Weights of a small mixture-of-experts language model, trained from scratch on English Wikipedia.
Size: 14 layers, vocabulary 6540, 19.6M parameters.
Experts: 12 experts in each of 12 layers, 80 bilinear neurons an expert, a softmax router, a shared expert of 256 neurons.
Training: a variant of Adam for the experts, 4070 steps.
Below are experts of layer 5 (counted from 0) of a mixture-of-experts language model. Rows are named gate (a neuron's input weights, with its number), up (a neuron's input weights, with its number) and show model dimensions 0-255. Each number is 500 + 40 x the weight over its row's rms, rounded and kept within 0 to 999. Numbers have three digits each.
Before each expert's rows: "comes after" lists some tokens at least twice as common just before its tokens as in all text. This comes from a sample of Wikipedia text that the model never trained on. Tokens count by the router's weight.

# expert 10
comes after: " |", "9", "0", "3", "5", "4"
gate4:510438464568559503504445510550563471522405463494484445454483413508576472481457433489493538476484538512482523494562517447509531435548485432505522511450542515436516550546525548474557577567490495449431542529534512452555526460531519496475501443510561541427469507464390552439506546479486553523529510548562554547412534528462540494447493435496495532485543488497509478559506519462466483471507500586507511415492498532457574502494541458475433529461567491538519472502451553483468449412510502403497471472542478560460482485507490522438461469461555495459530522423508476544526529539511458532498486519513431507514524498465492466435446487506495447572495491446447533515495443481445520520457576551500462446506519535490475445533470501562513487516567503459513504516546504472548541516544519
up4:513487472500544552521513579471626514579531515493485543480522517538513459489413523610526496444506475492417534458422554444522555502451474498508533454540469500450463531483522512495546515467512544570525554411452532451458509531546548530441519461439483503459471498513515496514501549504516478515483565472521482483477543511561504499482489475517528512487502540476480454520563504570532508524480546501464514473502481497539464532449507428478438493445519433529560557587492500497550526521508398519496519439527574579504512470447538477579480588530509495559521468548498379533496493578491523470514531397492494495499494522450488482484522489553460551496478447509461533530549498483546443561461504471494557548534504574509545544541467489537487469525462480595498418471453486488532466462523519
gate5:512498518529517498475532525549534442540521472530472506459550454551574402542489495510524569464470562510437569559430505467480423517480488541493512528506523451393467493491418504499500421553445513586536511536510554449471465555475461571593539473529510525447481443476504515455468448440525514516480493526468520594556494460479538491548484574518511481512570453484487507519547484464491466504504596431524534500565507532531526488447476465530509550523504491468446463503454458561509503491498497472478485448510476523496423445537509575539486478507432557522552569465497491502505495482519489503489477492517497524588547485558525508527508455421492416565569509430521484525503499527456513516627521471572547512497564517455507493480555501483450504559486498435420485466505505509476491521448455
up5:456460457531524476544403514432504478491482497577482456445538543491561451526462508560502539519548389403551545492475532551449497448486507514556513528477493494507530516522528477533521467544510480506458553458513422499550476588524463470538423450522550474471552516472457508504511454582486525555513511497534524512538503497522516460544499515517490557490554476497510595531548437494432467537460522520476603550566480508536558455506562499467590527544509494414456499437521451506536493494397454542530472524509507500518531526556454533526524519475491484462478465495536525546503537494447546480503474515513516476534447519461487510467442553460453456495458509538559482557440433533558472515496468481516591502413481413465471499514489608516499476570469487492462474494545427514512496511487553
gate6:584473475468346478426551526518511492494504470475488501556485488457456452451440534516451470515477504517591547494434483504514507525490510557443573504460450456517512574486542516518510512485537474452547494569424502516549451521545537505487604469465499498466457531467584467524469544503482530563515527521468498495474521509445484539473445494475463463511439483510479484516440482471426525508503455493393528467532585535473461454557496563544466521495524515558534493518502445501511567546473497500526564490528445488503442496465513457571545527512511507442506437551460463499525574520481534443457500472498466507477486538502470472495488450453537507440456508512480526501520470583428572502444394476492508443578470487455488489474489576560520520427523501552482472520530476560523441582492506
up6:451522482490491472526564471461502459406494582529473521443514462565501466436473506509574432442531404514483527457501473488518489508451415507535486508540544551448479558516489473455423487441572395546516523551551469540491468531496530584517541581511506511454447478505485524451474527460447429467456537474472527510467532573502552461507491520543490500438538471482544523521525513475557451505489595423542453494542487469535536522555544430436490560489472466513565546558494502518516507506541532532378460498428566506478489484487510465427481514484446469535430518494555533524487529506540528546468525462536500536418555470503539540500539497530504488457514484489476516498505470483521502485522446494448443524526478475565468569578456408479499471518539567494477495508451536523499515520566491
gate7:529474501477448449490551500494508532504460489453487495473544460559453494513483533500432535491477542522472533504541496471439474487526504510404510540569534459547518507475469531492536525498499488444507496531493504466443492549551527451556457489534510523395552494487513510520470493458502510526487496545541521531534490533545585532562461468497405526533502500508432441495491499548467452543432557522545500548449490433420517523580569563469558537457515459497460551520558467437572564548460511589476539466513535533486481516414526496430544521470504570535445511450472473468525429498473470478535523520523389494460509492524451478448510478515540459444549457463481502553499505455553442491537579489463487490452403456519553512506450473476472548529470508509492529419556516440600425497523535
up7:561479512511509544466541526464522579555479517536487533472449554595480506489493477518458455488502512539500522507513472559505463525494515515503495501503508506517508456488544474441557492459514554516491529532450491502470540547483525484461447463513540502473486507457558537519522535540523498465490519566532486439435492524484523560450513532519469546542506532461486553448485537612404419507461488459518416393430499490503463577510483521587473472498508536569534571507546526461483503528475448476561563517490434404521594513501521504546529522537439537497515507529541554472500410515495599538564555466507486578520504495460518554532545505519481523578484509512495577531482470513507497505462462574394486482458546447455499559447579439444470464555543506511476572455494508528516509476498562
gate8:490489453518539550588485520511479447472441472465485479497526513495605524539565519475518484589470527510472488531490468553485540547463506504500490464506520543537505454533560439524564448501522513516476540472552506497471524468479546541484504530498554444527501527443557422522511551544518475482422423504487437497488590475471516480508413507509460502446515541452499550486501412500434554479505498511401441501484430494469502537517494474441504495548509550488433429529536507503516514444593504521537527546519418480550459476526552496522428502385516476522413486506591516438538556520556451522509560481510493529501455514515567521516514562559558524433483545473489484588517482519541504540543462551537506488534450479484489479487498522520477521522458527457527446526375464482429502517458497
up8:529476494484491476465433393503574593512492523488474464401578482477528525508489493534526501508532533532488489544457494483552481464494576519494587576490557476406521577524541528535467522507513447483459509475515523466478474439497572488516480517469503521515523426459467532507584424498522522436461443484425521431438535463555473548503512464518529456497529505480486445572506470510421491491504559514535505512512563495445470471493497565541448470482540504445470550487467491481504506512498466550507512531496469496454530459475525452477500521526453465518574510483479414413527411476511493540573490477556508566489514513524492506471462496566535562479467474511567512498533595466504571492432485551497491520435618465551548520479486500482531547514515552499520554467537551546555421452476532
gate9:483544554443582565465490496490560453560552517537543431503523523541466493551466480492494473582524569421449486446486472503513530473599450518532590460438482445461489519489469438453478442477493526481562536489455539534506549442488552487472501479519430514498526458521546511537520436511518511586505461522523477490463454509532504496552489484496473407499506511425503592458456535449448458523492405464469503491478513400533523474544502556488472512523454545489505473531502527440464496580534496448510579441515531483502548510520529529521541564548509462473580521532481557577472458491398500484494451531474566511522505432440540519430512503478476517465503515593496514449473465513533473517419514472476503521495440457465535514502506552454472509511503527460499582566527513499447485460474487
up9:497535462477520500430462497466465477567543519551473460488516516493480531530533467490484456526513490474524523549419502490512501597507526587448580459428504511469594549518477549579553416559545492425503578503491527464476506520472548451471477556540535537468491374452528508560521499475488503475458518499536532468554482560437501516475452489440450498448453488427513546484492485472510496491505449477486570509525466540517483497575489515469510477468504523545534517531482471527535508501497470429478502564515485507453593520482512562476541524497555430523532507522552475555456477475469524485532486496479509528471508509527478500475555519483476522446524522555550485456536400524559473513464510489502518443510506447501488465405509547520478616536538546490538570580539416463506496385496581
gate10:531506461532550436498521417493488512422556574465569461581550488572475564548550430527523447540515511504512516556507476483497519472477467472487536456505524494501536594495566496488482463557519450441510515471488474476480479530505567488464423493487471509490553492488448499580510526525531559523471543539495523566511509524486521493486517502532485529480501499489548508521522504529612520526537526463491574509603556466491464491530527516523473491563520499468503491551552528429570509615489569491519486552540484468548497557541467596551493506520470421504404408471512478489434505529580588454526468430464483501475524561548498454467530519541512427501496475442509477472552524528516440556468568550541520508479553483545513455483468504496490460576486518546498506470464523475564447453505520
up10:554513519482423562495521458514498559509491518489477450550524467545572527496461445533504506444511449510495502561511481484495540575497526500520461518490541392480395548531479485521463580481546501446555496569469438514477578548494491510524549473488546497551570556579483403492499527496460508431582516432463447474483485486499506491522519512515451536478475483514504529473552580559506476540497509487521529487504424492468487505442506495467511519450502448462529487531438524512457575494446451496516484521525537574534528529516496507489514628526447475455573548440587494501472470513589497506514479483540440559510492544505521527442532489443587452534534441388521551446516459498517498521536453523521449512520472488494531469484461450435509511522458477603462512482466551479519489442520530
gate11:492500499501486529464535559455500533481463576490521498537395528518512506469386567483496462540491467463534483514518528465516495560497520425452549500412477519525508492528512476554535538433509523512505540473465445453537516493459483477490440465494483546470506486525509494496518465534486526510509544530501399536498520491491562520529457534513414487581520512516494528507592505563588582542517461497566507497460531520459480530490555442459531416467556544484488513486423477495504457496503564481450556475479521553519552498470567518487542480404494543468476492539483494471474538472609535481453489523567533497489426479425470508517552532443490436528502448407519427495484541426561391456551492432498529511467512473493520525559536534528464478541526478535514446486569411467487507527525477
up11:477574530489506528535511540470576536496585549487517510511455488556486486532532518434499557507508436531505552565487515502537494536489518556418541469435549459446498500496503490511437452506515533449496497576394475517431552572405520558505579465471507547489423501438504505504506477473518515447488439407480533516469461499523408520457489493521448432499519483445500532477476569506564569514560537501558522498450515467467552484452483545458529530544494475508484544546491499486487495493509521578481525531523434535544474487496507432504535549552484450493448518509511456457537532483490489439548543540541488535406570468526530513476478571487566506600457494521512382452519427559508516502530501524560555469506521452483484532521494474435457567542526490470536520492541534492555543517521522

# expert 0
comes after: " ", " |", "-", "\n", " (", "–"
gate2:515499563561474508470498478471468575488518537475459492543467517488557490494541474493494529489428456505480510479505535466513519444503449449490576497471514535438460467581504479367451426457516442417515523509542495476524494539509508423509526466516510476561556596500466449473462488504558570505524459469480596563535527545487438508467513552431487495469467446499515489567472587495540542404402492519482476547536553547553504505539502485583509554495488543504480523501584458457449423466445508502489493505486471561466481462470514475535547486486477504483517466553433474525509465526512561481454463506425577483496526530485483483523477523445498362549517455492565548500541527496479562512480476597473469453491505495511503513500516512523493467477524533513582490545503523469545537550502561
up2:487488553434417479567500456509525494485534495490474489532534541518454438467516547535488456494471449503548482533488521488485431449471471527559520511461442493514449495544471456541454528456465531535496478531581462496463470577551484504499543482482483519453533511482549543532478520537444508415490510538517450533468505432534488469481542457543443518551455527558499489512523491537404464508554591584495512518502496489537553506417416475502505523542507514472507538474501510505526545645475470489508575565503480454552591518454508476532516477547527526551447506530475460501469440454486462473405525465570592503465600576571591532516456455579483470498452519497503405469534570511538519521517527566494508528529471462468503508480554429521515497496483489488493497506523490496428509546501506
gate3:493521531555466569482505487565528506498466442576526491443500553456538525470472471482509447461477541514621534473579517455534496499493498443538468467534510525467489432517458475499531476581494448512443499491476457538509557466547509472508532497445525479517513456512441487491523500516448502551473461609522468463534484466455557463437445435511535500516514481548507503509533453521441574559538455513403490448506491508449505538520502506494544474516522533445537530554463489503547515577557533481520516509589444502474540462491534525466585413471543546534559450525531501421535509472507498456475549547542448490531563456484506456510479558546473518516437524474498573490469518510440472520499507438528507462533571574480497506415385491486498505486483548541458492569502548537444469568451570
up3:486529522517503534498464521536466549499546467504502571453476500499460509511567436552582496491473464503537535471541570477531493546511587500600464464505511481490507497435482501506453495527414468541518495559472530533437514591487486405512530494507422464528464540548507523457490547495460527497477522406421528498498508438476537549470473528427564467507484551523522531558519494496453534485524528505473561514406442477485494539489516440456571474455513494499544472504517513539482545494577553527520504456537470544540463523535480554502477466553460506452527506437513375528556483518465504439487539466519560460472473532480484477540526393517574498455445472565519480503424495523495408500538489514453458488484470536519450530524511487499511557507444564501451523462466463568436422494537420
gate4:484466485464532438445463543470492520556465445514551483523499479525454477516487485449511496428486533545424447498485540476485443515447413436451518446517479508491431483481480430424500448549523511489465464460534491483511448526445455466508493438521494457563463453505526506486514529461439489525484515518445492600515420492476492520564501459539441550492543482523500518506437527449438480468471479455426503453482524473506478483479580501534505480476470567476480513454485446475508543472469435524509537467565552459461573590473427510466488522534513580511366465511573472528555445465537490416530473497529484525517531454501532508519507471493538482492507512492475532568458493466483543534534503478449466519500394494522606485602502503492526538468540432459514540452571547435547483552493498
up4:435566449451554507544457556476472505423460489457447525535501548481529482532483480503543532454522541469525476519447472463535507493488531476448488498478521557534522450532505470473489553582483510566474461464543455489567495499520484539588469517506567529463528511437465482524490453434540530450462544465495514538461609495491554511524524492541487500503422572489546425488541524501555537465548505557529556519416484485484521482484534443471503556534490499541490514547542526598532518533472561424481490562477504451447445512511509547463465487455460497576498578585491431507429481482423524406429506508496534501448413517495542460474542488497571508484451465480460528476441542551546547527495507447532435556486492532477511468484504537569504521603522528503539495516475528462448486494567490
gate5:515513539491489466493559502490551495445452363500491494572502451484512477503511590466455526485531541462487487516466522504488494536447500509489434579490510504430436520532514521500515539538525508447527503449509487468521526485448519536508481517476456481505586494530559522455506524475498583494501527633557468550542509477481512486575369494454499508488502579479449514445506546496506551511519499548537442523478469538586451486440545552486440539465477533446490444507492517476576529542459480531568552467549525485468498521501466525474472444530521485510551585475494544448524550488497549499488534493519562515462521531543404520463495545494515482558537478489524436454485530474386421491508479524466533427507493497484510469458457501496520475560414471553505510595490524521525446439424513
up5:549516427547538466546524446488474517496479507524544489450455515498474521519579543494492461506552521557502447461464492505489438500528467485427516418476463551490551514504533497468490554543478585498464515579475487510493498472548536566444460493506489488493518487542519494512520463511561393481562533412489504418462480512519457479485474515477477537461561472444537565438488574560527532513517456524539528409555523464473498533500422454592529504531550475530488509531437510486553519482475471503474516494434515507520498519474498503540503540466552508524453513598433577506472494459458445519479478418530544485538505544487470579513518531542466504519427539483530498496535498535537513541490574478645541457510540504486444542457509479441526483550554552473550474458497418579485505565441530
gate6:525567416485524487538511547525503505511527493471480498492465583470486532467546504431505489555502479531549477431497477484519557523492540441443519460522536487514451494517478537476486449478469482511485564517484522506466532582445517452525480620504533494476585534474448462491551519427491506507499526523445482417467465485467442490523524593455466507525423518536482542479593503510464515431493518493526512511430504521559491562460502491497568450498544467494515479507504540514464543579519539561476563502541467452454416491537400410453491516541524527550426528496481504492531431551488529474534492515594525524446507564492510509504502531471534464420481535490542473483466564524474484551461498511477452501394557482504520517398525536507408521451557428500513455422473484521462515515545489
up6:488476558441491493490484444463429521455519492539491492529502477470513504463389474500502493516465477533502519498508451572571533503548502451420536537499481527584589524457400519557514507501547511352507509500475471518606515471470568518539525527513520520488501563525469582488511507506558502496534555482541517549559657530500525424501511530535512463496517448479522478522498502451442504399528500482514420507498555488452526519494487472503538523532534565576470588521472490438450424511560492512529546510481469499464474491470432572448526517446502452470553504518511518468496561474579444496496509565518502478445488504536448498458560474507516495507495474569511512501563463519523508490454547472514538465500566487468493485483438465468458520449528566457522477521501478506516498581461503
gate7:540522518510594500564577532452559487502472464540521533517547456459502490542493552496550470452470446471431592463494537495469431440493495530587514457479453500418498492466563542515487503573426517458566595520518496491526491462530508481546412473548464426514495522428458491533512497529463519483514477509530436492529416492502461497412462450502595531500561554457535516520568433471456516540418512510528532452566506512536540461510468485487505511469412445577547463526510482472456475552460533590470494486525452496486548480530478515511476567439495532533529514546443477473503494547524535496570548537456490546485518445522477471506447557534589518560492451509473568481491491541513507536432545513463411530546485497463519466512502495530488568496487519455525506466489471509530479529517457
up7:484495498511499483546491506563476489438498498541512552557522518476552483518461487470474513482469470524483472547497392528551517511518554441465509474525511446521480441513417444471477479417511491542420419509561521507472477518578567527504416515559432432516482476582515528525485570503510512503494493518544452580549590484507478483423529512522477619486488607597569534453480490440489469493492463440478538602431509491534467509526513471495531503557518510496449505443476497549499542503521490459500437481471529512543404520481500447467514457490473499450515482499528496494518534453478464526519454481547455545460470550493531465452500473479555475441486455486526467535546453582492417519508499530455477544538513472500417510426549505522484522508520530465489452465387434489465523505470492
gate8:483585489434476566451544467520514495541495509492512536589569423492494550555457589492509492552471509509468509542516492415553503549515531510542533522559480545492554446493615511488536506449474531510538473542457491470420520452467503483477549563518536596584480440482551508494444458477482459483537431519488542485486527539501453485460484467479575551493468548555463503511463507547509516552501501593457510469497433481585534453488473491411508594478521531502572479519557505507536520478482469448494486508551533512499566487506554565437500563586509515562479459482468548494458511546418545505440530513520561571492431484528515419561520523520542559466520457482468477490493446472533520490535451526483455489475522481536529504550482505445496584496507490528486444497476471514504489533482560
up8:520486533547528484541584505488466475554465418574462503486511522457518454495537491484432478500498468503528469504441535468517503482515504493491584472519465557567492535492517485523570527507506492515629469546519543409450521553565641510479498578523534598529569521557493479444492530513495450485550545454477471533524542505458484533443526542529510444524458499432506474504441495496519575464539526484538486417470554417477530482498417525500469511477528464553526542531496592470544546476515527538504504516528466523488472501511542491460497443492495483520483451531482575499506549420428443478525489512479500557530520478485467527556478577524406489464473528456482438499528479477478466559430479490540535467492518496500481462508551553574474438523512570542524449517479489540524416528435481
gate9:562548522487435436575465494558543507486491523514489481541507510473481434536557470496532446534512482526543470549494493435561503580524536496453527503393541509507449573519553563500452524450495526469533424521457530572502475495502479556535493515503545519532534449442551486533459522508533510512563444543450443549493497502524457531436524557503455473486433486519473480500458533475508550509576452556469507513616508544566524517475499474458502579550475504502448516483475411503452436425465535401459438480465493447508496506494479539510529566502533497437494492580466538511442479492510449463512536518557512541483505513496498525551477514481563471593542472414491520533417526499559544507570545522484519510454547568525504477500555503575523481508482479485540493509503527435430549468480569
up9:510414553488521491525508528507532499503494491462507515550523503504511519502459468478468459541523619451532475512511621430486467515546553474517559606445449541455424470614446563453533502551395519469459539441471443526525438534509402510530627500563457499490548555444492491494465512570517538545480505578486423440519503481474464512608487443524504556487424528487475446496530497507511483529491496520557432532507444496513483548487563499491538485485493486445533501500534510534485518514475519519506536488530446490505464494439496463528534551456474447468489544547545496488467520467469456519481546500468556469506441519520566473522475464459527507542463489533476475573509517510469480547466495499565594506531484480562508486467466496469546469482487514481490542479475463430558530533573504

# expert 8
comes after: "0", "2", " ", "1", "9", "3"
gate4:481500468475566426477467568483518482552525533554478522510440495480555515510485457471449546512500481489528442454564567512468517502520520483501443498471531521509521493495509526512486517527512538433584526525547523441423564485555578546451488418556520493495491484525459521542496419452522466502503555559458473556517418484514498477479525401499410514556480485558439522481485531485582503458485473534554443525476600507487503521482468548435512439560446595520494480480479502449540531526612569530554495558509491477529541484468431467481451465520555442486503480487491409522492401465490508565573449526496467512535562473544479521466454514460536521595535474483501455506507518523514455524486488495520446434423580475491521525469485526478504452530510472468505527538567535496529507506524450
up4:516443537447502491508490468447437427555527490501472487532546478511480508525524539490513543553507446535540496526510450528537473491491440475524467525566500515534533527549483381529537499550557469480482478478527489503453532463495502439442448462506492492477527548470489549506437621542503544534573513473484440516509495534460487522568509461451493418516504481521501552573515559427485506461540453505482525529545517557588428452521502455511537472594424446517521533532512481515510474400507479431542526523419513453470546465505525480535517486522502483505514474432466513458487597526422544486494532438501418512522486468534500441490490480496489556495562519426487425507471494494551491476551491459523530481526529565446590601441505473498475501522482493488526527511474486420575553434456549
gate5:545453513542529521578481424406485497539516452477489524522430480547515444545607478524475477450537534583506552505491506499495475455516507499550476535525518483470407527479410504511464510460460533579464485519523503480570495484489469438506522473490471539448502553572510486536532444538417526532523461500470477478564553482469518475470474572510546532511594568474484505532515577488483537495510504463487557403448542521540560453493434499566510548517527537495573508425491471518526537584488495494476513502484545580518451483475478568448478491511524524550494463506509524575529488523478425416469572491552511529508543495505503529432459567469543482529476484466514505534435479554482544485476525541498527447498443415534502447483502521436466625465490488486557505473510505496507504544562500
up5:456549511521592487500546568500492518522482503585497472484510467502457509415552469583511528486500433484508493513570596481521491501469504518454499468424462470483474546579465503465519537515393518494432478507514480462515508591522597485527455475519474538481441419483423491489502471448586503528447482534498515523513465506466481546448526449475523524518451502521493497438535528506500587502495543558501527550527513476473429479545573466480427518478491463478471521491526548498499498450468488532488442438445425511472496479512497429482534569475540469509509496466572477487460440459523542547485473546514508515492548500434588418487497536437417459485520438580503489541521506452510476520564456569524502538460436483530519457450422501551543447509470531542509540526445545505536514489481578
gate6:499510537528474474509475500484545486484493424478541517410482515515428547503631494492457493450497497539505519491457500519493505418558546581544528503446481566460528461479403474444518450458493578559451513561470542508525468552460482481455518523463550481476558500553520501474578467448454536473507507544505501508556460428508560540499489558524504503523454476516476526538490449465489550571529463497548538527573415443422500469425490601477502476457503463469497443559521530447473505487551460503451498524480566536525506530580453543478447546465445472501479506446456545555512486465500513535511463470527538541451509500495553533443470546465483450520443458411473516504429520488483466551505522454502521527497491439468493545566453412513460524519487506430483554505522534453497525555434529
up6:525503493470582452560509534575550482555413533503547450529485467585550465503454465488468484543489521507506493502527559525476556500509549513543448576515468457491505503564557477491504509430532475446476478510501488503460542516517441510465449527500474480503521555545538529517495530484489552553420507521429451509472426519508511505471499475508518578564493488488510461531542530449486460432547490520451551576444526488429474498545545534418541521468543579513493437485557512552496552455433497514459528513473450521499504484550525575493500507448538428423553389448538412422470540506476465532535474469513517518541447550481564511544488385441501506481520450558517524521510496461510484496521511591495485471449525561509430511486450462495512493555454483463438531474535567438475534499505500
gate7:478462498522494512542508491510496570541531558545499466472535472546549533499532553635492456493539503461465524503526493507521482488479495397562504467464505496515472424534456495478474437487458505497479547480482515553586538403606568523553536503446497496504484498447574453521516498452513529531520410521498494392520476518465535520542463552437487540480489497492466500578513476521527564482502491501446521478456484527593505527562558560505480504428507428526486557448498471483544480480560499475565471486532481435521478482532532505551451498581456460483503512495456464506508483461463519487461487559477469464534454596496426460501509571554438503565554534526545473486516476476479558556439479494533496421477516499476464488479530506499521464482436488533587523501452531441515397443470534
up7:504479532516502520499536537443541526500586521517451538481458487501476463517451550468510522529471591564513541507513534510519528493505529501501482528524540563493583561578495498503511522558560604497528499492498447514492472534522515521463563524531532574486486535492424549481471510456509429549478566529478460554515540503510481521447532534498466474474485478444481500460510503496542443592527470493456405607486493496531498495442439518506530478517456450446492525567511506538452529480520601532513485523525516561493425446506559470473502528486542559569551526474517478543463510605469515555477465437525579486507478539556510527447471489462534440463456334555583462424552550512485469539535532459524451511478460496471527501517469456487546459523526543491489552558498489456515521469507506
gate8:465405460467460517529464439570435421466507508484510511538560524497451512455558502469529473516556480514501526488525531497522496523505487524498598513552497441561486502480532490417523427547479480523432484460464519548485520441498552566556510531461476533527477466513449520451481541458454437548501570443493504473540561453518514553446509516502553499568540444489534489489527460469447500511538530474439622514432470475517487510488536446409460487490523476476515515437493502568469433449473579392494509453511470538495448466474507558516483446462453457479474531530516445377491481491502464522600469490513475456488468468465515506478486518470504452435506532493449480425498524455476557531549580552521509552532533466571491478512507484477518524509506396537484496504485498529531465557492436
up8:533499547495519512522489578544453606539485415535467497479483467475502498532424456529562502445511415510516516426497526497438484480573487547505506512473500452520612446474464505524477501556473494455487505521587536505498530549522521505533507486505540503454518521534543527491433436528495501524570486513568501461551459439550476521528528550490492492440503494526501425533546474498486533517541503557516490582576485431441510462519438493488562479492475538567531549520494480435439520465426522488507490492503477398444503505538505473505487489518531450530588480484455453534532489527486577498524470534513555439548551548510489550509506431521503435519468565468493469538579594574446482480506488511488451439446586546470474482470444508468471483488536526470510510505485541606509486441419510
gate9:467564515424535463507537421457462463546547539511492474506497496496488535433410520558473487513479539555468469488496522490464520517478495463536489514502536559559542549457546469480487509560578436558543469524500559503493505485495529398510442443510527573368506418449561534521524466453516569569457461511450551519465536530539464457504468498496465497565510531558522637482553542502492507473512446530522545540484452528506546479549480610432529484493501479507437413536491526504524515493533483476474551469551530527456587487466554503499521478505509512520510491474549493509505584550502545502468593479568513507456481473474477503454469493544527529484518494466462470532534465535539515552451552520481584513441528485505528512534434498475465487597448487490496575502529454543507484517480475
up9:538496531504483508499421504568507436527431559490504483475478555556472474548525514490532504514511495403515475487470453567502460509472517493453461483460544486531488482506498550420514511445509486531442492440481574497514470483414533503549466513482480528469420504443484468581515499452494504499438471457520498509503507586514499504452447524517545467442500460420488487523575464530566549426412489464512530392495527531439464557470467417503395500471508472466513510528516530547521531552496518509505506443498378548527489496504493517442545488488489490488501520523553453478514411464503421532521472545486478471543503460492483485487490539482551481518435512562569529540445478514457545531525486442504479508578488568514435528444492537545468478461382440565501503543489496450548487495432435
gate10:498422494516531396479503529510556549524439519485454492512484510499515491524511530525517521507460517514558505514573548496463511465440398539538538574522502465489517582513511526556534547472470431493546521502510505449455492563421492516570474453524492429524503467444565515496484536406534547469557519444515486556510479466544524479454567448476458498476482523501487486486464552447559537504487533501430479593492498520531459479568533423452501465447592585504471548522509512470430457543450582499417471501447497469477519435546479558481468459524516483493481504495475564373525524487490596544517519519508539503477491470515492426520477481477501447516517526517510541477534554448457456533496512466510514496469562510517587534427481540557534533492502460500480529491573527580549468516459499
up10:504472537473515545490450425523488490440497478436516507514537508473438468513492481499524462472497540493557424520587531481482496470458547415489541475526510475506496481471573472570538531515446449544569507435495515544504529526486521578413518529496507483451514489518524445493605461504550519508616504501483519539523496520546521481521482521515518461573465506532502434532520541505519487606515479528573465537503412502597470474502469522422529491518523433539473466526473498472452590441563528542480492495530454527491528495522542481461446527424529477569529485479510479469495553496434536553461544541511452488429511524493521459495449567488436502542563492549458460464456522470489461602427568440485544521463510460440468464493515487493533496510502474552390494465556486492484451553507451
gate11:477485441463414518536393566499457411502460507519506495532463517501492481555502490466455461518485501512500496533471495498534489531504449382426555515576532490461494462444464509481517389489530488529557524577496570539535507459456534513521484478495495460498468516485518507495468533494472477529493483425452435490532486512471521520517535419544498530510492408504457552457561462519512476550527509504437563444541549511504588456569465454436489488461466464460554491502454534446468450503475475505531485574503526492509465521496527481501572447507430522478474510501525540486543577546552453493492442487511477477476453493478500513475452442483512471458548517459419514522518359463518486548587537529561582507518499522501479512513599432504438558532485495460557513495500424507494531488560461
up11:486548456477477490503501517519492542478510575527526522442478453473551537509487540487563558424472513543546405536577458540594450510500461561519469501526554530515508463531419529464502495540377506581550440558526496458475528486495466481460538414467540523525491521467542476579482462439482456432517511467521495570520505481553564471478507423516523571490485505497585435465525543479482577484436561528447538483488521527465510508440504542452531443474509472513432538465485538508429521534497458530524549459519512497505507475487530502472478492478475540514493541524537513511483512534562460514479489516515548514458543579432481456491495496528523514489434506512515541549492555485442494475514462521547451602507443534535478503588455563526519493615521430459456560553502559565503489473507529